Weights of a small mixture-of-experts language model, trained from scratch on English Wikipedia.
Size: 10 layers, 6.12M parameters.
Experts: 24 experts in each of 8 layers, 4 picks a token, a softmax router, a shared expert of 64 neurons.
Training: a variant of Muon for the experts, 218M tokens, 7423 steps.
Below are experts of layer 6 (counted from 0) of a mixture-of-experts language model. Rows are named router (the router's row for the expert), gate (a neuron's input weights, with its number), up (a neuron's input weights, with its number), down (a neuron's output weights, with its number) and show model dimensions 0-127. Each number is 500 + 25 x the weight over its row's rms, rounded and kept within 0 to 999. Numbers have three digits each.
Before each expert's rows: "comes after" lists some tokens at least twice as common just before its tokens as in all text; "raises" lists some tokens whose logits its average output raises strongly, later layers aside. This comes from a sample of Wikipedia text that the model never trained on. Tokens count by the router's weight.

# expert 0
comes after: " C", " c", " P", " p", " v", "c"
raises: "in", "w", "and"
router:493529519489510523514542507504505461511503519470520512493500496527499516483484545482479508496513462542489514489524484487511484491489524481488483512504548483520468505536510477512490537489548468489548512513535495523531507531513518538441536443502535481502483458496498524482500533460478524474535518534478484516516505534519465487495526461465499511510554517460535505529511473552489451526482
gate4:527518527534508485496491531481479507499503538512518534523470501560533484515500491506494509500458500492511570495474471539499499559487500538533505515488474527508533513511459440524483497484526497537509497505506494460478520477525486546530527479467490484474488494486498529479494452500533470456461498523505543498500506536522458459477500509496538496482477480518510458504529470529480493525487
up4:488502528448504503543564505485486509428461507496512502506489469495484466463494485523512541510507519549534497507536509520522468452539496443482499509532504507506485552499493491505516488479520475495516560508505511544489486490522488515450486475487499509483477528512564492504509498509475494531464496480507466503475506484463516524507503496475507525496481491483515483481460464546464478527518
down4:502494519487482482476485469439500484498538513476530513470479530494493547458544510513472478472507523534444466519517509523535484430516554509503491510523532488487505432502485504469492466442491510491490508515520480510489502496472526526527496476495516487503474473501477546526518489533537486517529467494478483529512507523479494476505478465474535501517528538516519530494481491506526537520490
gate5:521490523504510444497493466509477495485510489457521506526480454503493463476481476497502515521522481508496539512501480468493496483503528504503500520522506466524531480455490521456501503459513566498485489470507494500485468510527485507487512488526560488486488507519508534537457492511520471524422535496506495506543530487481544512514558518504495499502542534484510484493517559526531463463515
up5:498538474487508488482494526479475552477511472497465482527496531531500462453525479467508507473527493481517508503515524521513493496453477528539503453462504483477495491501481490534523499528490507490504481444522521481520534469434520539496474504510482522506518482511493521492503492512524467479476452479449538536539500469517539526529517559512527480530519482515528534485531519510477497507485
down5:497490525526496496497501450513478454510439507451479500483509463468546494512519472529501499499490485540519513472515511536506526522530509469495469499554485478492490518450508525512514461485457466488454515481490493482521536568518492513498501471510483491498499488577555490504482475473488507500500531495521462493504544489492491486547466461489514509494501481476476521527520516505492462512504
gate6:521447530535492488501492498472484487504556490484502481490500555512474513480473470535507475516477488508526514578504514479510504467519473487457493480490543459451519509543472523499511519448499505494495519505537521460513530510494526507513514499472488470532499491472550474447487515489491476466497507480526500533491507482528482496453508498458499467513502547464500507515491493526490495512447
up6:459473484509552509501496555464485474458506517498463512495478459507481478536518548516469490565493524493516485492488548496513475492506496473437496489491552522555527500554530498519480536514500485504499518481484484536461482497494527486534490498480497481533543465524501470513525513504480498476509439509470547505492475492516509470503473510498489490472507519521527490495506539529493518501488
down6:520502511469477463490503480546546512529490525491559506487464486507454501461502525485519535500532483504468516497531491531521484541489488485526478525518505462501514457477513528475492488487555501538493508472484521522466468526506484505516475511507508491436528526472504480443482531485465487523478498513531502522474542495457508549502447515473536521545494468511517486491489494481511492492492
gate7:513491490469518532509530495502525483497460480505502534501521515513501495528509538510508488453481469477515513503481487508461505503499522538505496495541522451458530497487459458510489478472481436523540524530464528528462482507517526510519508465514508465509494455494454489490455485468448481547482465487509496490520511505484471563483507522467531539511513542511514490487474467493510492523470
up7:518505480506501464493511488504509478503525506529533505519492460492513464475524504470485503503535426554477465486530517534532496467525513522491514549523476504470503475469510458478466513495464519496482437493480496458505540506493487540503476507477463497525493511482496420476496487467509486552467508510503537509509502529496488515466530459509505485516500482504506492522498517513477539454526
down7:502518514521484472446490482491501487487472472466480491511498539489514548506490489503512522459487481523478488502523527522479478468533468474509522433504517525509521505455465503474485513478543473502518547538462483498504501549517493474536491455474498467511560465506476527470509468511526499496492489443494466502467496524545517510465482498514478523488509508485508519482505457453499486516468
gate8:498505525522529473487545519479533468520532520536543522525513475483514520477501520492479509471557498475513488450493486519515519526479521494519519520510512495492493481494504493487485550527484503546506499491466523448512535480492531518510574464481538473485502560458486477532505481492477489518524455493492521488519470492545491516516513546508502491550475521528541493496498465509462491484490
up8:449451503494509481552477454457501454506468517487483451486456524526529491474480510496487479513509510512515512503471507442538524522542495463471541520522521545468526495509482509479511523530482495487462481489500504534528505538516491482491468548500474484500495490533478512542532507492503485529475482519531479544556480493519506499506451487527545524521482494518509502525493524500505495482485
down8:520543465498521500458510522513454485504527518477526540487498485532489510540534518462476547504546508562522513497419514475514515491485492530473543521532506501526488503536489488502472503511482481495510527500475474451483531477498526464541522495506493482506508512486520524500475476488441515509535507513475481499516489491482470478500530533489484487473489523480479488494473449505461506450485
gate9:524487496516516505499491543529500502487480523522511495508490486508568469510521515479517496502462473503502484525489498450529501496519521443520512515547502494459485485563483502503550502491506499483484562485501487503445518503499469538477551507504512518480481460475507563519505494515474486514459488521513499529485490482544504488522503540503487468522519549466533504481524519485453492465469
up9:498520461491483545487535494533523555488503513484492561544498490528486489519505496517490448522443515469508507482470524497500496505441521512470461492481487534562464527467500480514461494539500522493527507515449490524537476507537484472461523472508521525482510476485492497516496509500508516497496492482495489450522492480550470523514478507471500488463517511465502532482490488480475540492474
down9:487493509496492480526526514518474464550523478523477488438490464498506488474526477485434496499499517461475503505542476492497459494513476496496483481506461521530518468488477533490450529562517512510481471497498507516530503492537544519461512495563543485518527505497527467485517488511501507479508499510552526520477454479501529475491503497466495466483497484505509467455492475526536503475472
gate10:486489487525497517538499492529497502468494495481511521542502447487475515465460471496471525472503516487480505537461454481503468520472486533489491550493481478456519523490513501495474513504508477490518452487517512516466508477542475492508528483491440491494519431492432492536491469501524476468454509523500491524479508506535479513533541489507510486480486468520497512490489492441519523541488
up10:496466491467493465479456437482512470479490498502480483498506523499554503457529513478486505531505506501508498532473481453514504551529516533495483529489469477489489554457541509521487536487447488517525497488483481498466474500496459515510530474491478471484553525456513514501504479514498473502457465503465500498504518453500461513490459469464490475499510516486516486515494522500503475562500
down10:504472508491494515477489478494483506549471460503502507575503463470499493466516495506495453515486489502513491517500480506547542476536492543519512477459446490527468524519505493440497510485496514523483457523507532527501502549474484489517494543477510521524467496547461499497493480499482494473506512501515505520563478476507546513475482454531519500463496476520454483515519504498501532527522
gate11:461536521494475487468484519520519495528491472519495443518464498503468507524514576504517487478507465522541480487484470491505515458523473543516448524523463510516496512527524490481478485489515473488490503469494530530505431494451483532485507481521480515494517519467484492491509506508495527522437528520460507509537499496490506501435481521481516507530506521504502518465486461486470473495529
up11:514486545515485497536474547494493498497533497510491497525510518468500471475435554495503466456527508526486487501491464525481481501499523488488532471469397478510501521512520524486466522481498526485477521475472558505513545524527489506525498514506507493484537470542531532497519445504501453502491503536466509496516489509520503511517526503507515497481529469478519516533479505483493479467495
down11:492487509488525533518499488517466540554496504512472494468494525515525513519519502479473484498481509472562487523490498482526536509532493541471489550474505531540505516510467477537519471496496477503478500479513527507488483567483524497488478505491473518442443488509492445488472517498518498509519512478512511505501504520522498491471469494468481437505547534546506455479499539521501524514538
gate12:494493500510516533492464503473500542471493468463455517486527524498471510508460473479516532492488498501474490468488530512478502539513526499491508560506531521480494504459464471510542486520471471511475508519481492535493469502501507523496531470508544503464543521483482520455446499467499473516493481491474476477534522516484531492467495515513514487443522494532500540528468444540533521470484
up12:526535523458489531517520543525531504521494542508504479520529464471476471502543551496515481519525525507507499504502515483486485483509468508527531485482511515491480510522487474489540509476485441498524470466518454471505499494533491430524537524467515524494515478530471521477519483473476488476497494518500494511523477489544543457543499525467497502465484534476545477453492478518485504506517
down12:478508484512467492512467503486483500497501503509517475475480498515485499495553471498533511529527533449524492489475502494510511454506567488493487466484521485508492453513511476490490489498472540465501510508481514514491465516515509518491483481488478508472509582546517504520545508490533484513532507493475563493505521525476512486436497546489513475557505464529513447527487512471508520528516
gate13:523498509501518488513490456521558548488520497488515457541527468517503521512520501499508535517491478488577527521506518438504503510480507486545488517493477518504476548530475466504511518489514453493516521546470534507496501487500476514540486488502532451531565525496459508498494449508484485510503537505482480504488508483491517497510505505467508465499534461520485474520488480525505490507559
up13:487530484510535466460487484511466491515487510476526472452535473457491433516519501474534526534554505481489516512476496483519489509471487524497488456498471497494506541519511469490516500510449502479530444507480534472476470508490543512485485495524485472533529502517551517465541525479493487520506455457521488489502536493510514479518504498483493518520501458531460511514488491531489474534463
down13:501499517490476498512531525514488556524482495480493530499518509468499507499519464468507479535521535541493509518539496465500476515517488521455521487501468473520508465516491532535449517520534517484475492492445512504498541517486488525475530524499504481500515463488469489501538521527481466538476506546485512530481574512501559488493485500511522451520468515492499495505518530499568475509530
gate14:485487506509514488510455496530517518490457487459543493526539502556502500464539507508536491505513511531507499486494511519522521515480474546482459516511525525486565506472497506489552520485499499539529511521492528514482496548525517518493530531515489515479449562498507501517529500457497559516483477516474491511493483485505502473512501486531501477491510500479531531504430467470498498479449
up14:552484505518450510510465464507511521491476479518486486525524468535526498489510474501515498496492494506508501495499474513524498486515476484462488510536492541504471488500519528531456528473477494512476466487496532524519514498510516497486505510530477504484482550478468506473519528508531524488497468463516520491501561528451442472499450543541506431498472531542480524481448475509502534497502
down14:473504485527517484486484514494502511476502490514504500532479532556484506480528521553514486511502501508555475520506529476519523492520489484511471488515549512513544477504479426500518532553517568476468530481494491531434493493453516486497483530483512533534490500509507504509503467481473488537500508526507481454497496506500497532534488497493504451480536484475548492491491492520466536480469
gate15:535524483494541505478496510453530503518536498506491565539482525527477469448504527520511507491541533512501485506509495527504507491490482537479510517558527508539509507544522482557519492511521524474481509512513544517496513514482479507492508429541459459483470501505494494479528554478487521490480541499477501519476512454486534481480533486481492479497531464515506490473492500487497501455508
up15:508467445494519464503474527477513474488509501492457543523504520477539501495514559464480542474459477498490500463523485509500483533505515498488506542537504515504511477502481495487445517540498508521519471497485493497477535466530496484509501504517483499463444526517529479478471462487526528452516510499556480483543487475504471499506463494486519496491511464448490465496472521503495463541475
down15:509537488514519534521511492521512485485479498451499521458492455508460462532513518485514493496464506510480507524491469516406531486555523526512496495487495502498501487537495497542551445496474513486504497511476502497492483542490526495502539462510504485512543504495486561496514555519507493476508528511502503534471520524546523485503485540531465487503518470494482484475489502525475520519534
gate16:508488527458499543509522528475485499480492522520463458498527525494521477506489510494497488450504487465470521523506465489534489469515475478498480495546478508493462509499485511498532468558521509494492539527533481448451487473509516509533535539519505446533485496492505488495514501475488489520480546490513541429503530497484466527505531537502512533551531493490516480550497508486507497485516
up16:494496467528515477500449509540491444532474515495463490491520470529498494487488499494523523494455501514493463497500474464492500519513538487484442473507520547491467502496468517549531508521444509509462519496545471527476503472525462477483511490484537530497503491504519551490522488493492517486506497536529494439492494516496520537497508554524510496473525489550490505482511532552522489523518
down16:504516496509490500514468505497472546510451472515497508468506535504499525496521472525522494507493501476504504526532481497506475561516476493519482511465538530534427523515510500504508468507512486491535436499497522492512527513514491470508461522529492500481520517493544491506472500512485465477523454468472509479509493524455472510514521498507480524512463566516497526529475502520467574458520
gate17:483536498489463522480500548492504509505478501498489492501530528500513501512478485560484478518493480475528497481512518516521504511514511477489541489501486479505446515512509525550522485526480529487480496526519512555515516515452460503519460519506507540507491442433498490542535527493464468506506510518453495531493480512482506514540511458475508508434465527508537488468492486478493534474467
up17:507495487492488471524515454475515485505508510510498551473475484504522454498517511499533476499458517491521504497525533477498492524478538486461521473498544461478466542494494490519502535531466460439501503527494515460508503478518455487482527439500493493532519513507555519523502529484485519483498522437453472509509534504453510525491495545540484526491518475470503487511511494499473475510471
down17:479482469448503509520470527501480486467471548512516464489506523504519484495475485520493490546531506515478465491536497475493514476527506473530492500497490528506518442460497542518482479522528517514498484512539514482489482518502525504485502479515453475532509517476523481506521496521513470500521521508517473497534517549483492471542510469470482516519539530516491530535530430449543468448499
gate18:492483483476498524492479553507510524484511479534547532459458513475506528471509478478471541524490515517545475511500488480547514502589507522546498474510471488531477481524498512489520511475526507505484477520525455512498521499530492529471488463523497506514477498527518517487506499495509501455503486490519455517504480481526438445514504509504519492537518477462496520486516445547488492515502
up18:461454496523483527523482538468495477541448497506521486487494536479521495470487492515519476474493561467487544496495487495500514450559519550501474485478470502498475460531475485482489491504498518479502498538487512510467469482520526496457500522488531511484497482527502523541478489498519482479471500485503457487507475427544506532491495529468528480475540452488507485481480488510466488492501
down18:480483490437540478472518508490472546455458473526495519481485488517523542502506484506541484508500470508490531445442507537512513479520490492484512479482509514515516499483475527528543477499526495536493487489526487513499472491532489446528517494506441435482545512470483508491483529478496514523526532473500508483437524502472521503468475505510487492532481489496510501530517454483493517491510
gate19:489502508475482507502487528472548475530541501523482519486538501517512506468474463517472552523476508521534522521495502536490475503459479499484516499461514476485505500466469506526507520506499489525492490501496529506518454550512402484502483481477485516507517506504517524483515536527540467523523508551446506489508512473430467467480510492498488502506483531464496463484515477510511544499510
up19:461484458544498477513510526517527514461521510506513512503488516490481533505490482474555505507476483498482462522512424482516497459479535518479497446514480508516510469472546513462518513463504460491506478530467507469454526525522517492469485506526530502474495485459516495489487521494501502542506493522512468522503528516499477490508537457520509479506476524489544532518556503556525476513515
down19:499533481511463502471499496570424474518512524446496528523491490492458514554499486502542436510543497486534503506477486479539518521528488507513503511509502526504491546485518504496473523534508527542537508497494542480491520551476527532521511532501516473439498506517516528482475499476527502473508486511494521508493542498503484529510487522494467515526515494492473514460465494480479490488480
gate20:486490488495504503475493511505553516473516513510470484513467534490462511527483536472523530496463496538482484521520463493493495548495525443516500451494514500479507518466479491497468548476545489450507487520508517473527503510462484518512502483518512497497485505532512502529483536489519461506513497482504549491484482504546482482532449482567483490511517481438527510525488525511469435492508
up20:483532501495527502468489527522458482512523545523512461476511486500455471497510511472503489554534510491480514482480490531480511478510497483551530484536516493458514528505473491463494497473494502494495477490522528550491472511496513485515488457503457518551509525514482512542482484501570552481500484502528506506521478466489542436477502474490508509508542511488506548491455497465471492475514
down20:514519485475510496500482465491504484489489499541542470493523478458501519478513511520505562546499501523471538519450478529449488501508495478485510519484495492582481554525497494469507477511463532487531511482467529484503504504485493514521472492486473465515458494483515516518514430511483533491483536520529492492472564528517524478470499509482487481485490505482522471466510489496517454508484
gate21:444513483445481513486549504473514516536457486513496498499505514511503482535483526520449488550524451537501507465460503508477502548467518505517449462495496520491482488491482509506469531522514494444507477508489532499507475504486490519519478482462525512537507473529518492508496475506474508497477546520468541525552537499470496495506460515511492442547494513502495503504531510493489527494535
up21:500498494499511537482496519516527500543507478507496525483510496519486496528514481458432454487509479496505486489527484509477477525471498460484472483511487512460457485469534511468506464500501519529529536523533490485540475527548506553488496482466511520481446508531492517454533556527493495495505501519491459497537500548495507526526490511452521531551536497480489520509483471488510513537515
down21:497489510533492494478458543536525516494521511479476459477487478469517507500539485517535464521506482488519490511502529482501509515489489562537549521500500458534519525499489492488550505518450556518460506504493496496519492501465535487552524524507495501484520509455485503458498527476491512531489449478509484504502500477513494460538461519477522497500419468493463496470510491525501519481496
gate22:517486467486493456497504531557527472500538509463538424504551462512510512468497520512509445505509483476515530507500509531533504488522492480509497501527461498492536508470512472508495501541545457509519472483481461477521531469525507512516515506477543489472492486496512486518501442478507503532519486448509500531518471480509456466535527492511520532491510517518523533485473474501497474489518
up22:510498514509472525508452510527468536535455472504478532435509538527522474481533492510487512490496509504516483477508501487432561506499485526467516481455493498544489485507492533495477480539468479491508513488480495459529491514504536506427514470481511495514468495496484495519514515501484509540461556500522490466507505518509546496501496504468476491528482519472472528520471522521449499495490
down22:482505505534547518512486418487518485502500517547501520509504500494534522495502519475531514442502463502513500510506499496480506464515510479499442502518500531470504523498487483506493479425504523536502504460537499474460490481469505507490446511453502534520514535513495492457447497527516478479505457522480504522518492499524509555512507487493514489499514498499474521580525493493504485482482
gate23:529502484479493489462545511476488469505436464427488470481462490505508523501498516482479524521455494507483511495496509474508499503483481485502450545495525511535528505497482464491469533516525536502480522504473499479493475489490513502471508478529504534454491497462510491506499501434501486538486518490482510465519485507547447509454508468513511495487488472520515537523534455492501483489436
up23:482501503557487499461498464536465529502505489505485515469508502452476512548481520483479492522485513496509474514499466533479525503477451502516511494519489533522545503466486518491453510512483511511478505515511497528501489461488476446489499507525507480531494537477490511498509528466456499557509476498529477525484483519518544493456533427524501517518530525522459449507491481449477488492498
down23:515567546485442457486484559479528496482466526510543484529505513449519525490486489498474528476534511473463480503479517510510494472481517496527472505514476542469513515485460506502479444469465515478474502502481499493467473496503476471481461507500499522503512536495529507481447522511500500499509468445509500496472479505540493523499500501491511509462501502462501466514493478485526552458510
gate24:526498516492525490465513479465498495547491513466479500479521515511542512529476511513533482500491501452515516538555533470544538548456482466510484501451497481500465493462499498502491489464494490519510523483508519550508461526518477531453497516478476505473474552465485503532512464515531532527478498510511504496490491491523526467475511481520491469484508510521468501545559472499474517491530
up24:506513520463531488471488483504505542492477519523490485464506495500493490488478488516470494510531465518538515497489510464493506460551511504493510482474525489487517501465535510480498500522489474518520501478532497494496530454577506425467467464504510489553515522537514527476523508471508471550459496497472499544478489507534482503509487511502507470478510432483549483511545509507526522523506
down24:487517456518490461466507494544506477550521493513420477458525478494436521488483491474470508504470473485495537504452493477462493483477503489523517512472508477521539506522529447511579488513517504466535512497481509484509503523485527539504535475481530480471430466525496489530493510501493491500508496533496521495509504505508495525506515493493490514467501517493516493513499475467527506538519
gate25:493492549502472472507479516455474480443499486511499523490486503516497483487506508508530516474517515487474471497571516534480491528486545515478457483529475458460543528502481514477481519498498489493530486499510497514496551508497491535474516501522515497522478483506521513494522536491477555499515477490489502523539491513517517516510555502482496466406462516550527485500502493515504461501461
up25:510529505530489535462470495505476470492447528475514490464508483451511506473496531464463496496464473491468517511540523522509545469511528523520516466528484517523519551494495513470494500459478504519508463494511493533466513522488505529512474538483472506480511526496518463534500474513499490494509519536465530543491486451464502532506478528491480503503468543505483476485453566519474487481495
down25:526545494509529479472527511511504511493509498481421469499513517495530470499536483533506510496476494489553531507504506486502484507508546513470493492444554515514513531518506532486503488480444513495520503480494514501490475514495493500528503526492504478573545479489467496494506505435483520508485501521423538506478510499499499486534452515507518460520496500485486512460525530484495450506487
gate26:502484500486456501520505463528467504484483472503508543458512460493481495536516484456499523495583530523453505520486517495465539494470487468498493528488503529495517541472497520493478521499547509535503477500515475499469525450518508485488466494511514490531471450495507511500511519463504510477539540483502500455537499512546490496547485507471499506519514482521516501480535482545470503448517
up26:452490509504497525473481518493547553486485500526526477539507530502522501542476511534486497472492502475488536472425473479510504493496487532510509507508494526543532507509486567483481467484494467471525503513505503518491520484520489521484532496510481464496460510443485521536497526471513524491469517523543451496522500489465461452507460507485468516498507522554483458514479513501508493512490
down26:522475465515509529530518507491505486469488492458543435510461460504530509524497491512522454497437479491511476502548530571530492527470489505548523517494503486507520503478503485509535517501554508494505439492474463533528506559495503518526548488476535474480508493522525499509498457496529487479520486474509510538489511503490503476490522490516528513529507493514539477489529521505481503495500
gate27:487515525450483487498490480523525530498487503510481483474508500496548498494482481503492526495481534506516463451535527503490486482537476487474515512496518492511530477522463528508521519487509516545489546497499478546524442469507539485462533482469530515463498541500493527496509505486492498461540511484499482461515439496508474438478476491532523518504471503464480432512499516464476472473505
up27:494470481503576509517474471511471511499503476501488501459502486490504509535543476485459505477478511517475539467482473505515510470491551490502513480491553468503532518498527508494469497505553468523516499461451476485507522484503492523502476519504522514492484517536465518514487551499506456471492474502472458467512536491527541487497552531524498535529480492529519505554504492534508496498542
down27:504512499485534507492483553535475461500524518441547508487507502497482492482485499479454497483524488493510527423491519477475493547492487480426507502503529513545501530550494498520470490526530490492526485515489467503522474509496513545469532496492532511485538527495527526449458470484459497505487518488481497483512523505514513510509502462503486439531524505506492524493480546484513488480494
gate28:458474502499477520457496481515528505449499504457485463524508488531495483487502514478514568514504507525516499483506493498479478536496509539491515478469504468508528495568466483477453493510546517505515504510494511495542492494436504509492464507454533511517541470475520520500506503518471498514466524503457521502469504459495454475480532492508466509483491436499487464476502513477521455518495
up28:470504464486475496512512511501556478499505517509497472533474536489465511513480517491475434519484477517527472506460566436516486482553510532514488462513487492478484469488506494514486537562475464488498487473465511520517517522475482483490480471497517513523527484495512531490468540517508487507469478510462517472492508505503485470517513502503480551511497500469482469514524525443466478476533
down28:499508513547559476483475488444498541507512518521520502538478476468530517471510503517486528472524511526492548485562489494491503516488494497509499527457511510513496537511492521489556469469513476487516478480482505486473489504516517527463474510527467538553508507479531492511488486471504518511490503490478554547544495481457515523478487458487498550512502493479547560483518509496499513503499
gate29:519513448464485479474477498518475534525518533522477529513456537506524513470507459480486511484513515534484500544522477513504549481493516498512508500502483492494545516503457532456483477510534480530537495446463488509530486470522470520540485484507522505485480515494527516517521504467523495466518506502510517463509519454491470497511558488518467467483484503507539485546551466483515466515466
up29:472494487500521505469513520440558502555458506508547460448508485500512453504492517518458540505490450505542519466477472518488468486469525502509496480499436550505484508483482538535549520506541482481524484469498490500499478494510503525473482510477522519511482511468533518527509489475500493503498521498463489476488516516480542495495465477507476515507517533463529465491522496492501491540512
down29:517514470504486515470475514453475512519537482490502514479529574515528461503487514554475523481483541523488506496502519467502524510481514483464501515512531539478509492456504474506524505483493498466485470503458510504461494546471476511494526509537459510453512518504481531498478466517480490517521494568502479521519498562525503551517481507508468525485499524536465519509477536502533513514492
gate30:492492492502455463523520524489478515491467524487474519504522529525486476498512497462484504489488493520493461511519553516514510421520509521455513512470533519487491492485506515528526454524485503462499491499463523483503442492494566498498507528468479537450482494493548533520494515469495518536486472499478513525530522480500499501507518505505495511486495459515492525503547500478552453548466
up30:506499493495505477500449480500464529495526482530475568524516521466500446495497528518513483502477519511487484462513490488514493469485521513578472514487494511451475506487526538444537489498483505492515541475443482518487514488455471485507468534526505522483517459503440480520521531519522505536507492502514499539518510471503531484512476488491485521505482476547524516483521485525516530517483
down30:520502482465526457507486505527494543506506515470478497521492505504522503502476496483500556540459493508505476497460478435491509512551521501516501497500488508545518467482509466492502521471481510484491512503493460521479455490448452511484473485499502530539457503472507492437519503515498487533528531510506463472486497511507514537510530502488536494467503447550499497481548511539528465465490
gate31:472485505471501523498508508433544523487481531521522477532510540537500463504487485502502498519508486476508480495542480522528503529517462479507477505473502486453479538509502481509459554482473461477497469507504446453514517531480520549527523505495476424475526518502505499503528501468477500478480513516548535512484480501488520487532512533490507515526508529475493488504464475538485461515506
up31:459491519470528503492534451501514517519496502496539448511489499531507519476521471484454489461488493492508486504501515528504513513506466506508501484476509533474526462535572518502487490502455529499507494503518469516451507460505520492515498519487482452467495522503506495480509438480514507470477558474494534479497507482530479508489490458549533560517529514538499524533474537530485519505512
down31:500464500513486474516502498517488450485525471517516553509464475475514467493478485492499463497502510449485490505515480519465517503505516509470536510484531504497527506519533496481459526517521462492474493484464502466512507478529529507506462479505506467488511447487415516544527549504492461464478486470522530519491476497457476490526478498477504481501526516505547544504544516475538493536507
gate32:427473511502496500518547518518488463509473508543468529499532467511461484513484481520495495503473497531511495530489474517502513484506498490518505456519555510489534511473495537464483474520495491477495502496545496515504494502531531525471543486484515576512531496513483513480470539464529521461526460484521535507484519534516542500463513456487491483510489527477512532483488510482491535480453
up32:487511470523494543509516538496505507500461545496509506462484488469471493485503457458505471501543504518503518533506488501504560500495526520472458446454536493484471512519496493524499484490520483502557536472510551470488517499455529467529498498447517523538495516516550535509523510507495489493545475501536521464501468496548480518524480483489503478485486451507477475510525502500516478483484
down32:518506464483478505481484485497505481512536519515521501515525508467535508479530495489520490513483505491509482495490489469451523445457505498497516489503477507519521489529474532464516473511502499501448509534557463484520498475490492484491451465479518512501536506509504522466545487448486532530513545484516521522512529483476495504508544562512459487519550468505472497491528503580510520525489
gate33:495493518479524470508516490465508522512483471526525445522505514489463497491472522532512530488446529461473483524473503511481494503506479473492469501482511515523501529468478471527459478482524492503502499513503545477528496511464526512479551448517481499460478491524532486474435490475497450468498464510476507537463531532492485555477499456462501514462493525511496520487532495486505470500536
up33:519450480542540479528484486484475513546482549532525503523505463489479504534454538518514492530498495437531515500483507508479511507492504501517507451486500539465533514517508527515471516534510510491523525496481520467505447483487504438523509478486482508479498532505477510508485502507474534502495493451489521524536551499488523489523535567540518497487487536515466505484520508468502519481491
down33:467502485474471472480532463491486482497532466505531517514469495512501512427488526507496517476528493461467439489514497503497511481455498488530488507497517508504473494496513510517480526476511486503534506479499487498472522512472543543478485524449495481521503479520520517513494547510547499514488450511506494488488496469531511545438475445475469504493486518487462452530483524480445526482487
gate34:485508491483447504512508500462490494463494509494479490519486520480484501477451486521533485476481543509472508491551525510566486534500542461496510502454504487514510491491433517530519486461472490510524501544446533510500482519484478536477466523499486474488538505503513484479526451472485513540489453521519506540494545541532496467509480482466505480505480496522459495499510517471517499485481
up34:509460493504468441441537473504522525516467468543542503464515497490534526509551512498526504517502500502497450481540534490539521481498524501461474502532512477464486499508490519472524486518518478473502474490519448538501529509516529530525488511489499518488516502471489509483470476501538524513498448529473500478479509531433504486517517449506456483491492504475528523500535519489505508475505
down34:476527521498495509491461500523542513497526488489433478519492502475502502507485521508485510524529495508456491486518453514483527511518523453516556531475503505560490491465543474475527463511482483508522512477457494484500472472513469456461494494444492488501475460498522508454500517490501451554488495522518547490507493472502498490538499477512540511511494512513480452493500518486517534481547
gate35:486497495482485533454489498507460484514510478502493476500505472480505536485490484516452468471512502511471483545552493505470541499541447492499445478510515494509527489527508536543484517499471485480540485535523468456482493499486493466493546538497514487483535484501482462500482440546487481463485530499484495492502498518524475498494533460466467499529480504527496506546505529479514507522445
up35:461515501501505522506526527468512496441556483480525490524503490515463468519508448540488482532478535448532488475546452483515488459515540509531487513514484487520500511531487511515501517500478515532500499489491512462508521537490539507469461500479556502495502526527475474534511474440474492510475474520484467501484510461525509474521508497480484513459477457501513500527461521483502516492533
down35:525442519480482535521529487530512502510528505537469476522545531473479491518455532491475526492531496541527528522493538490474529519493498518497511553533479465499475507505490511488458531460506485498440483533463468508510470496513445500461485522530494512500524476486463500420490487488482474498553499483488501510512498512486526494477475503504500525486507494496496496505524516517550486517541
gate36:494465512533476498458509512500509488512519513469485504505474507491488488530457479549466511503472493462482490538519508463530511526507526485495535526519469486484509442498435497465487508512483518495460508490474523505499534507515496502499468483476515460479525526436463544476492537527485483469540502512526521530489436462461495511518521494542481474510485533494508515508491460526461505474514
up36:480439520526516518444489545498506546448451523487491467511462497508517528454503507496512508525492513504471524536467481484516512483492536494469529466522511525499490508502484523523492526506513492478504511477515510516522541541462514527514529439520543524513538464539510481513523504484489508505479506509480513507496500472490468462518495552548481476497512491494474475495469520472481548537478
down36:526477523482534467541527472534476459528493531512474506475487485519504509510486490474508499499454539487476496475535458459494468486524488487512477534508481473505505504509503474505553491487447493493528503496515498485504506531489511551519486442514493463500532494496488522505508550529516506474522446453476452461452515513471543482453514505536486450529492495487517515492499501527521486504491
gate37:504489526515476508473490475473515476502493493485505514496525445487541491499484535480502525495494498498493463485556477482490549505503488514548457502507488540545500477510528533499478500505509544522509472559519487535495544498473515515506490484507490513526491508500509541517500517491510492470490545482481524526494509467479519503570546447485526494499505525458464481474525445518466456539488
up37:497451497532481474530503510489502497496524469445503493512535475453505507482506507498469490529499484472540476510471488516477505484527499519517516530526478480545489479496481508475479482534478535511522502540523505542506523518496492489493460439552507503496511473505475469510506487468509541481456473560464528510517516502491502473526500534442523495529539486496472544497519448456525499511491
down37:518495450498492504470483502496490510499508530542492528481485528518463502512513499548469498550476485552462498520538498536491505504511503496498499500527525490507488515465494487428471514463491445535504507488487494486508472486522471457560497528499463524474514521491521491539493554515494477523503499487476449481519469503507520510504475473468491480498501502492516508507456498530525554445545
gate38:515472523527498509515524510490524483494486530489503507455423511482506502490490513480484466490516550509486526452543483532553502499455484478500512508488464457508506507505446532551548519482509508482509538504470522556502500540543501538507514547475508456504466470480481442511524502492521449539529503497507501486499516507504519499461521486494515503531496502504494492504496477533514486499486
up38:457479509508528490480512488483549464479487487507500540579457538513504502488481485481513505519465503483476501471461540522527529563464503516524552534522507489514488515506515496477480481506495500476510489462515506502486518525520478550514483446516543505514501458513476508499494522484501515517534453472490469505479517502525476480503477478504521507504559460489542466512466499512488479520470
down38:519467465510497473509482488513462489486481549543516488522481494488508457500512491489503494503518545488505431502498551514532503485505524503488508479497512509528505529462496479511499499526485499501509454498571532478441501499528541507510543557485471491483512471483451454561516491526532525474477509500532537485483495482495512538493510552503514512500493532511469469533519500489503502474487